Weights of a small mixture-of-experts language model, trained from scratch on English Wikipedia: vocabulary 16384, 352M tokens.
Below are experts of layer 3 (counted from 0) of a mixture-of-experts language model. Rows are named up (a neuron's input weights, with its number) and show model dimensions 96-143. Each number is 128 + 32 x the weight over its row's rms, rounded and kept within 0 to 255.
Before each expert's rows: "comes after" lists some tokens at least twice as common just before its tokens as in all text. This comes from a sample of Wikipedia text that the model never trained on. Tokens count by the router's weight.

# expert 11
comes after: " |", " N", " M", " S", " K", " V"
up0 [201 122 109 160 141 127  91  98 119 149 146 134 152 139 145 183 129 169 137 113 152 116 136  87 132 118 134 127 113 125 142  72 160  66  84 133  99 129  85 133 137 168 122  89 153 161 161 107]
up1 [150 116  81 101  84 166 128 138 154 121 208 138 143 114 158 112 150  74  93 124 120  75 121 138  94 175 146 158 148 112  83 104 138 167 180 147 102 134  48 129 150 108 179 127 118 116 170 158]
up2 [113 120  42 121 107 131 122 155 105 103 161 122 125  92  84 150 113 153 132 128 152 161 143 142 112  56 188 134 180 148  81 110  53 199 143 185  87 104 167 112  49 102 139 118 135 152 120 117]
up3 [117 218 123 149 124 122 141 173 120 135 171 150 136 137  96 179 188 101 174  90  61 156 116 126 122 129 117 131 149 191 105 174 220 157 120 185 175 128 102 147 128 151 114  84 159 133 128 137]
up4 [141 128 134 164  79 113  94 107  85 134 151 187 113 137 128 139 169 143  99 115 115 188 113 120 121 137 133 138 138 148  80  78 114  95 172 186 130 120 148 171 107  32 175 132 134 117 206  73]
up5 [125 172 120  92 143  93 205 115 144 123 103 125 128 116  77 164 133  80 167 127 124  62  95 106  93 166  53 141 167 132 120  87 118 187 138  78 124  68  73 118 135 143 111 127 103 178 129  96]
up6 [163 128 120  63  82 154  82  76 114 145 104 106 145 144 145 131 130 129 128 124  82 135  83  76 132 139 144 143 119  87 146 187  84 141 130 145 117 153 111 134 187 163 113 113 121 110 108  84]
up7 [141 116 150 149 192 127 129 136  60  98  81 100 151 160 122  99 143 111 213 116 184  91 113 180 145 158 100 161 148 121 163 142 161 108  83 166 168 134 158 116 140 155 126 113 140 173  63 116]
up8 [169  98  91 154 168 155 162  85 145 122 123  77 128  86 115 157 126 136 129  74 133 154 176 141  94 112 123 166 135 108 196 206 136 112 172  95 142 131 116 130  95  75 156 101 129 134 174 152]
up9 [145 159 151  88 166 113 108 100 146 108 187 137 150  73 107  66 161 121 110 146 157 102 112 116 102 162 142 123 139 113 138 150  70 109  88 113 153 143  87  76  75 125 134 122 136 115 152 118]
up10 [117 106 112 142 116 157  83  75 121 102 135 164 121 137 154 138 168 127 148 167  88 100 180  76  84 153  88 161 118 136 148 157 115 108 158 216 118 132 136 163  97 121 135  46 207 110 139 169]
up11 [ 94 129 113 125 116 113 118 124 117 133  68 123 134 161  82 132 116 156  84 120 124 216 123 144 129 143 118 108 177 115 176 155 103 101 133 131  67 152 136 142 114  90  74 165 127 100 156 101]
up12 [132  87 115 120  87 118 112 154 145  67 147 153 143 104 146 122 139 116 181 177 117  81 123 108 126 130  92 117  96 152 129 114  69 165  65 107  96 113 136 103 177 159 131  87 146 126 136 129]
up13 [157  80 179 108 149 122 130 119 110 142 128 146 109  75 124 114  70 116 111 114 113 113 131 128 154 144 140 147 164 134 184 122  92  85 136 185 166 149 175  98 137 135  95 117 110 118 132  91]
up14 [133 129 131  96 118 123 156 134 130  94 152  84 143 141 138 160 142 175 104 109  95  92 182 138 109 123 117  94 156 147 150 109  78 102 141  43 161 159 162 116 157  94 155  72  95  89  94 112]
up15 [114 175 174  92  99  72 118 165 140  93 109 137 134 122 109 112 105 115  71 106 159  90 106 141 123 126  67 129 125 149 119 100  82 130 140 120 149 168  99 137 105 152  84 114 135 123 116  72]
up16 [151 133  83 138 152 149 160  97  94 161  85  89 126 171  77  93 157 177 142 145 140  94 138  86  82 116 127 114 109 111 113 154 110 182 161 118 171 100 124 133 113  65 125 122 133 200 133 106]
up17 [137 129 136 102 141 111 131 218 150  83  80 101 102 152 129 129 129 102 153 154 118 154 141 148 171 115 102 151 128 147 138  98 137 138 137 143 132 153 136 113 160 147 129 155 153 156 111 167]
up18 [128  94  78 121 158  74  80 142  76 146 130 120 108 144 115 156 143 125 142  85 202  66 142 173 152 110 112 142 117 107  86  96 112 129 132  53 163 129 139 126 128  88 128 157 118 150 131 205]
up19 [134 132  96  86 148 141 148 187 119 121 125 133 123 148 114 125  69 134 106  93 171 136  67  90 186 131 160 133 121 107  75 137 130 169 131 128 110 149 141 152 135 160 143  86  82 119  55 141]
up20 [134 168  68  78 145 110 158  93 125 119 137 112 133 165 131 136  89 193  99 122  98  83 110 164  94 139 163 171 141 153  93 141 111 189 181 142 136 109 166 116 173 139  74 106 134  41 123  50]
up21 [ 84 145 191  96 140 104  88 107 123 122  96 151 158 115  99 142 158 111 131 102 118 132 160 127 113 179 132 129 152  85 178  97 125 129 126  88 137 168 121 107  97 120 149 174 153 109  70 178]
up22 [151 143 120 108  91  77 168 107  85 128 177 137 116 147 154  96 206 154 139  90  72 151 171 102 106 155  68 147 119 126 116 151 185 170 194 140 141 200 144 117 194 146 117 105 107 135 147 119]
up23 [ 79 104 107 161 148 145  85 137 125 142 166 125 148  86 197  93 111 132 122 145 136 125 116  53 134 150 138 112 138  98 126 187 139 163 140 105 117 107 182  92 164  94 123 109 168 103 100 161]
up24 [ 44 170 137 104 154 159 169 156 127  36 151 136 134 158 121 151  82 112 116  79 134 159 124 108 130 111 185  97  98 141 152 106  77 139 115 176 154 146  93 137 136 121 122 148 126  81 126 100]
up25 [139 167 142  92 132 140  83  90 187 143  78 118 153 122 144 166  85 154 105 123 177 140 158  78 169 175 133 122 116 108 114 152 161 143 126 102 107 107  89 112 153  84 113 115 112 166 142 121]
up26 [124 157 184  89 181 140 112 119 122 127 153  97 117 197  67 121 104 104 141 100 106 111 164 124 175 178  92 154  94  88 116 101 163 122 134 132 142 133  92  86 128  91 110 180 127 116 100 116]

# expert 13
comes after: "\n", " G", " H", ".", " ", ")"
up0 [160  88 127  65 200 109 119 162 136 209 121 150 141  56 112 111 135 140  77  86  67 107 132  15 136 179 144 134 151 126 107 156 130 172  95 148  83 135  86 146  98 142  99 149 140 151  97 181]
up1 [187  89 126 101 156 130 133  93 136 100  46 117 126 130 115 120 116 119  94 124 137 212 140  92 137 115 111 120 118 118 132 159 134  99 146 152 106 138 133 149 109 151 171  39 120  84 157 151]
up2 [ 83 135 108 115  95 118 140 192 149 185 162 126 126 154 119  83 109 149 130 143  67 139 204 100  85 141 148 177 128 107  66 140 102  76 121 160 122 115 130 127 144 142  89 160 125  45  97 107]
up3 [108 106 130 136 111  84  97 130 177 126  65 152 121  71 136 112  90 123 135 133  55 207 178  65 146 151 140 146 141 111  84  95 163 102 159 102 156 145 102 144 114 140 136 102 140  82 153 112]
up4 [ 39 133 153 164 132  95 105 138 173  93 129 136 128  47  61  99 104 141 118 152 126 154 195 111 164 164 147 102 129 114 138 112 114 137 142  57 138 124 170 129 145 127 106 180 113 176 158  89]
up5 [161 113 136 117 139 112 156 114 124 151 100 115 130 113 110  89 103 151 154 124 222 145 155 160  72 166 177 145 104  89 109 138 112 145 111  48 161 128 129 113 145 120 144 139 111 116 148 170]
up6 [165 126 125  86 168 111 133 146 149 179 100 126 134 142 133 160 135 123 140 108 110 157  66  96  60 116 104 145 119 131 163 120 125 125 122 143 128 171  78 114 112  63 153 195 122  99 125 120]
up7 [111 100 126 105 116  82 147 161  98 133 115  83 115  87  70 159 146 131 120  95 143 172 149 133 152 104 162  87 124 160 114  97 160 101 124 146  76 142  95 119  84 156 137 139 116 184 154 154]
up8 [ 79 204 149 146 126  88 146 109  61 108 130 160 122 100 154 134 157 159 151 140 126 164 127 187 108 100 165 134 125 113 170 156 139 123  76 108  47  88 152 164 116  67 141 168 136 134 123  95]
up9 [ 98  84 138 115 128 163 142 131  86 157  29 112  92  73 157 146 133 102 145  95 158 143  94  90  77  64 191 108 145 132  94 102 160 182 105 122  70  97 169 104 119  86 124 133 139 136 172 126]
up10 [139 154 170  91  67 155 138  89 146 125 190 125 117 104 181 160  89 106  80 162 129 115  96 200  91 154  71 119 162 147 126 120 132 166 102  81  72  63  89 129 152 131 124  84 124 114 160 139]
up11 [158 105 130 121 164 133 115 153  91 125 173 145 150  76 183 135 134  98 108 119 103 203 120 132 149  91  52 130 138 122 144 105 169 129 105 142 142 184 151 152 139 159 127 114 115 162 122  76]
up12 [158  89  98 119 104 151 121 102 125  88 126  83 123  85 174 103 133 131 164  86 117  78 150 131  93  91 178 147 123 119 197 125 146 133 146 181 108 102 110 132 126  98 168  83 183  92 157  92]
up13 [172  93 139 110 166  75  92 135 118 144 191 127 110  63 127 133 187 157 104 120 186  95 110  73 133 117 147 113 146 110 176  99 131 116 135 102 109 172 142 106  81 144 142 165  91  93 131 128]
up14 [ 96 156  75 109 103 120 105 103 154 178 100 102 146 116 119 132 145 140 102 143 126 123 156  52 113  99  82 148 183  63 113 136 141 191 133 120 123 147 135 144 128 180 126 102 111  68 147 111]
up15 [122 107 120 121 130 166  98 122  97 133 149 100 128  99  78 146 110 134  79 129  89 135 155 137 159 147 125 108  98  83  97 148 105 136 182 165 105  91  81 112  96 137 101 134 150 121 112 211]
up16 [130  96 105 116 159  97  61 156 138  70 152 101 149 170 153 123 158 137 138 132 137 166 201  83 163 128 121  86 177 155 207 138 122 117 131 129 101  29 166  87 116 106 162 161 145 109 152 127]
up17 [136  99 157  93 166 173 130 195 109  95 194 112 121 135 112 101 133 121 132 114 178 126  70 140 163  90 107 130 141 129  83 150 130 115 158 159 138 124 151 160  76 174 124 129 121  96 137 113]
up18 [183 144 169 106 137 130  99 170 142 153  82 132  87 101 160  93 129 133 196 165 154 138 132  44 100 150 137 110  96 112 135 148 153 173 148 176 129 136 113 153 157  99 160 152 107 143  76 138]
up19 [160 182  95 114 173 158 175 137 107 178 124 146 123 145 170 103 139 117 140 110 106 106 145  89 122 146  86 124 141 101 116 179 130 138 165 122 158  87 119 117 123 126 102 157 107 135 109 150]
up20 [107  89 112 150 161 137 131 155 101 141 123 110 121 123 130 125 119 180 155 131 124 152 148 153 145 155 178 141 159 133  76 118 174 146 125 102 157 124 104  77 162 101 130 129 134 130 120 113]
up21 [ 76 176 126  76 114 138 170 126 158 114 139 210 113 130 137 126  89  84  65 124 124 175 121 135 133 116 115 145 120 146 139  84 128 124 120  56 130 138 118  93 118 122 139  56 136 116  88 122]
up22 [ 73  84 137 130 149 112 157 174 146 139 171 133 155 101  94 143 150 135 120 150 107  77 131 121  37 106 125 146 147  85 104 144 159 109 133 147 118 102 130 105 176 116 118 112 135  72  87 117]
up23 [110 102  89 123 165 165 175 122 153  97  90 158 114 107  91 146 123 116  84 142  89 174  84 184 137 100 149 130 111 111 173 146 180 148 140 144  90 118  83 136 190 154 131 169 158  53 111 127]
up24 [ 61 149 143  93 158 146 145 113 118 115  84 140 135 106  87  92 166 134 123 128 152 210  79 118 107 179 129 145 116 151 193 147 116 168 147 124  98 128 159 158 129 142 140 104 128 159 146 150]
up25 [135 133 160 117 105 128 127 103 116  95 135 114 128  50 105 131 153 163 149 119 108 140 102 138 110  63 157 118 132  68 116 128 100  85 187 182 133 148 125  93 137 109 169 100 148 121 125  97]
up26 [190 100 147 148 157 112  93  62 204 113  84 103 138 180 100 109 183 117 119  96 137  86 125  97 107 146 153 114 125  88 139 124 107 126 124 133 145 116  87  86 147  83 137 150 157 192 150 123]

# expert 4
comes after: " the", " of", " The", " in", " for", " on"
up0 [227 222 144 135 125 170 132  95  90 138 136 116 122 175  89  98  68 104 113 133 159  85  92 114 124  61 115 135  96  86   5 116 105 159  61 141 159 117 145 162 109  88 164 149  81 105 135  93]
up1 [128  97 126 127 140  86  88 127 145 152 116 156 164 155  83 139 125 193 147 113 105  61  95  87 163 144 152 154 109  65 168 176 122 157  99 168 118 124 183 113 125 159 114 147 176 140 103 150]
up2 [170 145 107 169  95 133 116 198 128 112 175  77 130 174 127 120 139  86 142  79 104 142  73  49 111 148 160 135 120 157 111  89 143 134 152 102  96 123 106 158 104 116 109 103 144 131 123 128]
up3 [148 145 145 119 183 159 125 126 155 135 106 121 124 120 147  85  91 114 108 107  99  78  79 151 125 141  13 142  99  97 202 197 103 167 126 124 141  57 137 132 150 171 114 164 206 106 140 166]
up4 [131 131 150 120  85  97 158 173 161 141 127 121 135 114  75 114 114 168 124 112 110 194 143 151 120 159  38 112 112 146  87 161 102 126 105 209 168 113 122 129 112 124 160  85 118 109  97 115]
up5 [125 137 137 107 154 145 156 114 163 154 129 207 118 135 112 137 136 102 110 109 177  80 121  99 135 122 155 138 112  97 145 134 129 118  93 168 177 118 180 155 167 147 144 141 134 112 119 125]
up6 [105 133 125 131 102 134 179  95 125 128 118 136 101 138 126 105 137 135 115 134 113  90 140 243 121 125 134 149 165  76 114 165 132 126 115 118 162 100 153 105  68  76 141 127  50 106 119 164]
up7 [181 141 133 126 157 119  98 101 121 109 133 142 123 105 140  74  80 117  68 105 130 128 125  91 153  95 176 132 135 129 119 145 148 123 122 100 136 101 152 136 139  93 142 126 133 178 112 147]
up8 [142 194 169 158 121 139 112 131 101 127  90 134 142  99  65 122 188 160  93 121 156 136 179 236 101  55 166 132 138 142 128  96 169 131 127 157 166 163 231 104 135  78 125  95 158  94 106 130]
up9 [120 111  83  88 161 183 105 150 141 119 139 154 110 151 185 142 180  97 139 125 166 149 150 124 165 145 143 146 132 113 177 121 140  89 121 170  98 152 151 142 144  44 192 152 102  81 139  75]
up10 [ 85 155  77  90 123 145 160  74 152 110 150  93 105 108 143 116 168 145 160 103 136  90 116 111 149  92  91 119 159 147 123 130 111 145 156 166 147 148  98 144  65 126 119 117 135  84 143 119]
up11 [117 165  61 105 133 161 164 107 103   7  64 184 146  74  99 131  93  90  95 139 163 186 125  76 123 123 139 107 118 119 137 184 167 153 115 131 106  97 169 142 110 141 104 146 163 163 107  88]
up12 [124 133 125  83  58  81 123 156 115 145 112 165 108  89 100  85 150 126 108 100 134  94 171  72 142 185 137  96 139 131  86 124 176 166  73  99 186 123  17  91  91 188 131 191 131 100 139 143]
up13 [ 83 136 194 142 195 164 122  54  88  67 185 151 153  85 179 139  95 159 115 122 145 166 133 112 163  76 124 121  98 115 127 122 114 149 180  88 195 110 151 122 130 153 119  72 137  69  68  89]
up14 [ 78 135 103  54  97 148  64 181  95 133  71 108 139 188 143 126 180  56  16 102 126  81 121 114 117 135 152 147  94 107  53 118 174 136 103 187 163 147 130 131 143 140 152 139 230 118 148 136]
up15 [ 90  79  83 137  57 159 113 111 118  83 144 125 118 106 141 161 116 139  60 102 112  44 122  97 143 157  74 106 147 138 172 131 195 206 172 152 102  71 107 142 150 122 127  90 136 182 124 105]
up16 [155  82 102 116 118 162  91 180  92  82 138  94 147  63 136 104 104 102 104 128 135 159 194  78 147 116 156 128 159 117 111 118 124 174 112 119 144 140 202 146 114 101 114 172 124 146 113  72]
up17 [135 101  61 117 107 102 189  74 143  87 103 127  93 109 127 117 151 128  87 136 135 132 152 174 160  85 108 114  67 116 193 108 142  95 145 150 154 118 150 155 175 105  63 120 173 144 138 124]
up18 [ 98 107 124  66 117  78 161 132 116  95 178 144 117 109 129 107 113 120  98 116 151 120  97 171 114 100  91 124 124 126  99 139  76 118 160  85 154  82 133 142 159 200 164  90 138 131 108 144]
up19 [116  60 157 157 149 134 105 143  83 180 114  78 129  13 137 168 204 141 137 137 156 169 141 138  92 119 145 107 122 158 151 140 106 132 116 165 116 142  99 124 136 158 173 116 130 138 141 155]
up20 [101 170 162 138 146 149 120 177  96 148  95 156 136 130 160  73 108 143 152  89 131 209 110  92 122  68  94 115 126  65 106 147 127 105 123 139  90  89  82 133 135 193 120 126 173 106 161 138]
up21 [133 102 151 123 177  90 102 104 108 105 147 127 123 113 115 139 130 111  95 108 110 117 119 123  80 110 129 117 146 125 144  98 142  76 158  23 162 138 152 129 140  93 102 115 153 124 103 125]
up22 [129 172 120  94 126 126 156 186 131 118 115 143 132  77 171  99 156 158  98 124  88  90  96 158 118  67 119 119 170 131 123 106 120 110 146 184 111 131 119 139 154  73 131 102 112  99 131 112]
up23 [104 148  97 146  89 159 123 162 115 144 136 140 131 165 188 138  93 154 125 132  69 186 120 129  69 137  75 136  95  83 154 154  94 158 114 159  65 114 150 195 119 146 111  92 126  71 132 140]
up24 [ 97 207 129  82  97 161 106  99 110 104 145 149 121 159 199 159 116 112 126 111  91 102 121  91 109 164 106 134 155 132  89 132 154 114  83 190  93 129 119  82 144  87 100 121 172  82 117 110]
up25 [114  82 149 118  93 125 115 133 136 145 118  62 145 113 132 109  82  85 167 139 130 113  98 175  52 159 117 198 111 104 131 158 118  97 139 177 121 150  98  71 146 142 172  63  53 153 124 130]
up26 [147 127  36  76 105 128 171  97 152 101 113 114  92 102 114 135 133 132 129  98 180 143 182  77  80  83  40 115 134 106 145 138 132 123 130 144 157 130 134 166 127 127 177 128 136 151 123 149]

# expert 3
comes after: "\n", "-", " B", "|", " (", " S"
up0 [161  95 146 163 120 143 140  46 103  61 182 140 126 122  68 179 111  98  84 128 162 122 163 183 143  66  89 125 151 119 202 135 169 104 182 156 131 187 135 146 107  83 103 138 136 111 130 116]
up1 [192 113 172 147 119 193 183  35 137  81 167 183 121 144 114 123  92 194  60 120  94 130  97 136 101 142 248 138 151 100 118 150 111  87 132 136 158 113 153  65 113 118 108 131 189 169 115 117]
up2 [ 80 116 136 155 144 122 122 150 130 172 185 111 135 112 102 133 120 110 126 119 156 195 142 121 124 155 137 135 152 122  74 152 186 121  60 120 109 113  92 124 152 129 140 104 135 105 125 118]
up3 [ 86 120 113 139  42 129 115 144 106  87 136 139 141 144 121  92  97 165 119 151  77 174 102 180 159  99 121 104 100 143 120 114 163 188 118 137  66 113 110 129 106 155  93 143 113 105 151 120]
up4 [132 101  84  59 146 175 192 145 136 145 161 117 115  81 101 105 143 125 106  91 132  92 157  98 104 128 148 119  86 127 107 129 141  90 146 190  45 163 134  95  93 106 126 168 161 108 121  88]
up5 [134  95  75  74 128 189 201 139 109 163  73 115 109 116 130 154 154 152 131 112 127 115 180 115 115 183 102 124  94 160 112 106 156 156 163 142 134 119 149 128  88 188 137  83 143 129 110 136]
up6 [121 141 147 106 140 152 146 149 151 116 167 133 132 141 134 110 143  95 101 132  97 131 135 195 156 150 148 109 148 149 140 110 129 125 138 139 122 155 152  98 156 102 127  99 104 109 186 186]
up7 [136 125 149 122 141  68 128  96 154 169 170 118 108 131 140 128 131 152 114 124 106  34 162  91 109 115 186  80 102 101 209 155 169 180  84 107 122 155 130  75 112 118 108 104  87  97 145  89]
up8 [176 101 213 134 118 125 124 110  84  90 126 117 171 122 106 122 138 114  93 115  95 117 115 150 147 113 105 132  75 137 177  95 126 131 157 130 213  52 108 125 151 126 202  81 119 131 116 105]
up9 [142 145 174  85 148  69  77 106 125 105 100 148 120 143 107 140 121 153 132 132 138 112 143  54 138  96  98 163 110 120 102 164  96 101 123 157 133 137 103 125  95 172 159 174 101 175 165 107]
up10 [116 130 106 134 118 159 181 130 114 119  78 152 126 226 132 120 147 142 192 121 143 142 119 199 137 140  61 105 124 154 157 106 112 137  69 107  78  78  74 167 106  82 106 153 147 152 139 134]
up11 [124 104 146 158 135 143 193 110 105 173 100 115 138  50 159 137 138 109 147 131 105 173 104  75  59 152 120 130 118 108 125 101 160 119 137 163 156 188 102  50  78 117 118 120 195 124 167  68]
up12 [161 124 105  69 130 177  86 132 159 155 144 154 122 135 120 144  73 124 139 101 176  77 119  98 119 141  82 139 141  93 109 154 101 149 107 135 157  91 124 142  96 132 130 109 126 149 118 168]
up13 [151 133  25 137 115  93  86 101 116 133 118 102 126 140 175 143 141 106 125 127 153 140  99  82 149 113 146 130 160 139  95  88 183  96 196 100 160  78 164  97 165 145 135 140 144 131 161 176]
up14 [ 81  88 115 143 137 149 127 150 124 122 167 126 128 106 133 111 118 137 149 133 126 116 122 106 116 156 123 110 117 114 105 141 134 106 133 171 124 159 110  98 157  94 146 183 125  58 131  88]
up15 [118  87 112 138 106 129 127 126  67 138  82 133 117 163  89  80 130 117 159 137  90  99 137 114 160 114 158 116 178 141 180 115 108 112 130 151 135 196 154 171 138 120 122 139 154 105 143 116]
up16 [110 153 134  94 129 173 163  68 146 168  53 159 110 125  82 157 118 119  83 115 177 142 120 170  82 160 134 148 102 165 137 163 161 157 126 185 124 136 149 130 168 149 106 136 107  75 139 132]
up17 [140 149 107 134 101 104 150 124 117 164  64 153 141 121 122  86 164 134 148 153 152 140  65 176 172 154 120 133 103 115  96 103 108 198 159 142 140 113  89 111 100  86 121 133 114 123 167 144]
up18 [101 108 114 130 130 134  99 199 120  93 178 137 125 176 120  69 113 139 158 118 123 175 137 145 151 159 177 132 135 144 130  93 176 165  88  92 109  83 136 119  94  83 109 117 211 189 133 104]
up19 [139 130 135 135  93  66 111 141 149  70 144 165 157  85  97 114  78 161 165 158 112 163 195 134 104 152 155  96 144 165 232 129 144 136 174 103  58  63 163 102 144 116 123 136 128 164 130 116]
up20 [ 95  70 150 142  74 108  60 157  97 170 169 221 142 140  78 166 156 125 119 134 135 109 117  65 134 139 163 112 165 167 155 158 100 156 115 129 163  98 161 182 150 131 127 148 161  83 113 131]
up21 [134 129 150 140 175 101  43 106 119 187  74 119 117 101 186 127 118  87 177 162 157 134 105 138 117  77 118 134 142 105 128 106  99 131 170 103 135 128 126 130 108  68 117 133  85 131 195 105]
up22 [ 92  90  95 112  88 117 123 156  88 127  79 143 149  45 142 111 156 141 170 141 180 100 105 160 194 125 160 110 100 145  82 155  91 200 120  91  99 145  91 113 133 140 153 138 118  68  93 112]
up23 [ 68  97 172 133  99 126 153 157 123 146  82 129 102 143  78  82 100  93  91 132 161 103 178 165 114 111 138 133 122 127 149  82 115 174 101  88 155 146 149 137  89  86 193  99 122 143 156 182]
up24 [ 35 138 144  81 126  97 119 218 101 153  77 118  77 101  83 136  84 142 172 129 109 146 170 125 149 157 112 119 116 157 148 205 105 101 134 136 172  97 131 135 143 123 140 109 137 138 119 130]
up25 [121 186 103 115 182 117 144 147 160 109 147 114 109  91 125 147 118 103 168 143  77 123 148 117 158 166  72 133 130 112 188 110 117  74 153  98 122 126 139 121 107 143  94 102  91 128 106  89]
up26 [136 119 123  68 145 156 154 104 141 120 175 106 134  86 107  81 138 125 114  97 104 102  98 167 149  54 148 180 164 107 118 175 151 172 170 120 160 243  95 154 111 149 105 123 144 160 145 142]

# expert 7
comes after: "\n", "==", "===", " ==", " =", " ==="
up0 [ 97 134  95 170 125 165 122 127 120  59 192 138 105  99  98 165 117 139  64 124 180 156 148 116 119 134 153 134 166 141 150 113 168 146 130  89 154 118 100 146  60   8  81  87  76 139 122 119]
up1 [132  74 147 135 129 157 114 107 159 130  93 165 135 143  91 120 141 103 101 118 135 126 133 112 171 106 103 135 163 100 170  97  99 101  94 122 152 153 138 123 105 148 135 126  81 144 136 135]
up2 [119 179 111 111 161 127  83 157 171  97  28 125 142 148 160 142 101 133 120 125 194 104 102 130 171 108 132 145 131 135 163 129 127 140 151  98 143  88 149  84  94 145 124 120 141 122 168 129]
up3 [ 70 122 124  83 150  95 140  91 143 164 127  98 109 143 107 134 103 136 161 134 128 162 162  92  94 151 151 101 185 136  92  97 166 116 100 119 101  85 177 134 123 126 101 156 179 117 117 110]
up4 [144 150 133 161 185 140 109 140 154 182  98 116 109 107 108 132 109 124  99 124 142 232  63  63 145 106  62 135 150 121 153  70 134 102 162 132 141  99 144  95 137 100  90 185 103 176 161 175]
up5 [ 89 173 119 160 143 123 117 132 153 111 140 157 128 164 117 199  85  72 194 143 154  69 194  91 138 120 119 113 146 140  61 105 112 152 113 163 149 145 115 184 120 141 107  94 155 204 135 173]
up6 [100 108 142 131 166 122 129 151 126 166 131  90 134 114 109 162 113 138 107 140 178 128 133 169 195  97  97 158 160 121 212 140 167  91  86 176 146 129 149 119 163  94  88 105 121 116 121 139]
up7 [151  81 159 139 111 126 109 117 125 111 123 110 132 139 148 131 113 149  97 123 158 124 167 106 138 159 137 125  89 148 226 107 109 139 112  65 160 149 201  85 127 126 149  63 117  56 139  67]
up8 [ 36 192 106 135 164 101 115 125 171 143 153 138 149 117 124 155 116 119  90 143 115  89 194 119 118 135 142 136 143 132 148 125 183 189  94 187 179 119 107 166  93 141 124 173 110 107 109 157]
up9 [154  50 166 140 164  93 120 127 132 166 135 148 110  56  69 151 140 159  90 151  93  45 144 137 122 127 139 154 142 126 138 122 106 111 111 143 135  89 138  80 117 199 133 111  75  98 108 190]
up10 [124 115  87 134  68 118 105 111 145 132 136 139 117 139  67  98 122 135  72 126 148 131 123 133 164 101 114 114 151 144 111 120  91 106  94 124  92 159 110 130 134 138 115 197 143 103 134 131]
up11 [155 152 140  65 137 147 168 120 100 155 104 136 102 147 129 107  90  97 133 160  81  95  92 129  97 157 132 171 107  64 112 174  62  90 147  90 127 153 125 111 127 110 142 117  70 143 167 142]
up12 [110  74 114 140  58 122 103 130 136 193 102 125 120 126 127 117 132 120 232 171 106  73 156 188 152 168 121 147 145 155 104 163 116 138 167 121 118 202 141 103 145 173 113 114 144 171 119 124]
up13 [164  92 146 105  83 133 177 214 116  57 152 137  82 105 180 156  87 128  89 126 130 177 138  53 153 205 172 116  91 133 100 110 204 153 159 154  94  85 199 123 110 149 134 136 148 107 149 156]
up14 [164 134 181 144 168 157 155 103 129 112 157 129 126 111 124 143 158 126 120  99 162  73 157 158  83 115 123 147 109 161  93  77 106  54 147 126 150 128  97 145 126 151 108 137 134 143 141 100]
up15 [158 122  97 127  94 144 138 205 153 155 105 157 148 102 145 137 128 151 150 125 103 191  75 143 128 128  88 128 135 158 104 105 127 103  80 159  76  79 130  45 132 142 152 119  88 102 136  74]
up16 [132  96 150  81  97 152 154 100 124 126 133 147 155 106 111 105 121 171 127  96 124 120 194 128 204 118  90 127 157 118  70 117 207 160 185  90 173 148 114 106 134  88 184 128 167  94 142 123]
up17 [119  92 154 100  74 138 105 174 102 166 140 139 138 169 108 122 161  94  87 121 109 186 141 102  66 122 104 122  68 129  98 107 116 141  82  72  82 153 149 153 108  69 101 123 105 120 138 204]
up18 [131 131 151 130  69  85 112 149  94 161 109 137 146  93 111 140 136 115 190 124 204 190 130 130 136 150 129 116 163 130 137 172 156  91  48  33 156 184 175 108  72  66 153 156 145 121 111 112]
up19 [187 154 159 125 127 104  75 134 163 142 140 157 104 176  72  90  99 113 100 135 134 152 169 215 121  89 119 161 106 144 119 168  66 128 110  91 133 118 104 111  88 109 142 175 191  97 143  74]
up20 [162  90  79 136 181 113 130 159 136 102 142 120 130 117 158 163 107 129 126 132  95  98 138  70 138 129  81 114 113 109 155 153 122 152  52  98 189 139 208 155 126 118 123 119 142  81 134 171]
up21 [102 152  99 108 183 132  79 175 143 129  81 147 133  93  99  86 163  92 124 142  81 164 138 101 146 117 148  87 131 136 145 145  83 163 171 110 137 177 140 103  36 141 125 131 124  65 105 137]
up22 [123 162 124 122 140  98  53 199 102 108 134 170 129 123  88  97 184 120 170 130 117 128  57 185 156 115 107 157 149 143 172 144  70 105 170 179  94 168 111 140 155  89 118 124 119 115 109 112]
up23 [131 122 103  87  65 143 161 131  88  99 143 121 172 101 126 106 108 134 132 137 158 102  94 182 142 182 171 131 140 160  94  82 126 133 152 104 133 149 119 112 109 109 128  68  73 208 160 140]
up24 [187 117 125 109 135 133 168 127  52 144 163 133  95 150 148  81 127 112  78 125  34 168 149 149 161 118 155 126 125 134  94 140 103 139 153 121 130 121 179 108 191 116 176 111 106  83 126 119]
up25 [170 139 109 124  98 113 171 129 128 148  61 160 130 121 140 121 146  88 141  79 131 118 146  70 121  88 158 143 127 184 132 200 137 132 148 164 128  76  85 110 128 173 144 162 123  64 125 124]
up26 [112 122 146  83 148 123 133 156 143 183 140 183 102 171  94 101 103  91 192  87 169  75  55 127 115 178 132 104 132 142 159 133 141 126 196 192 154 110 148 116 148 111 195 139 111 118 120 152]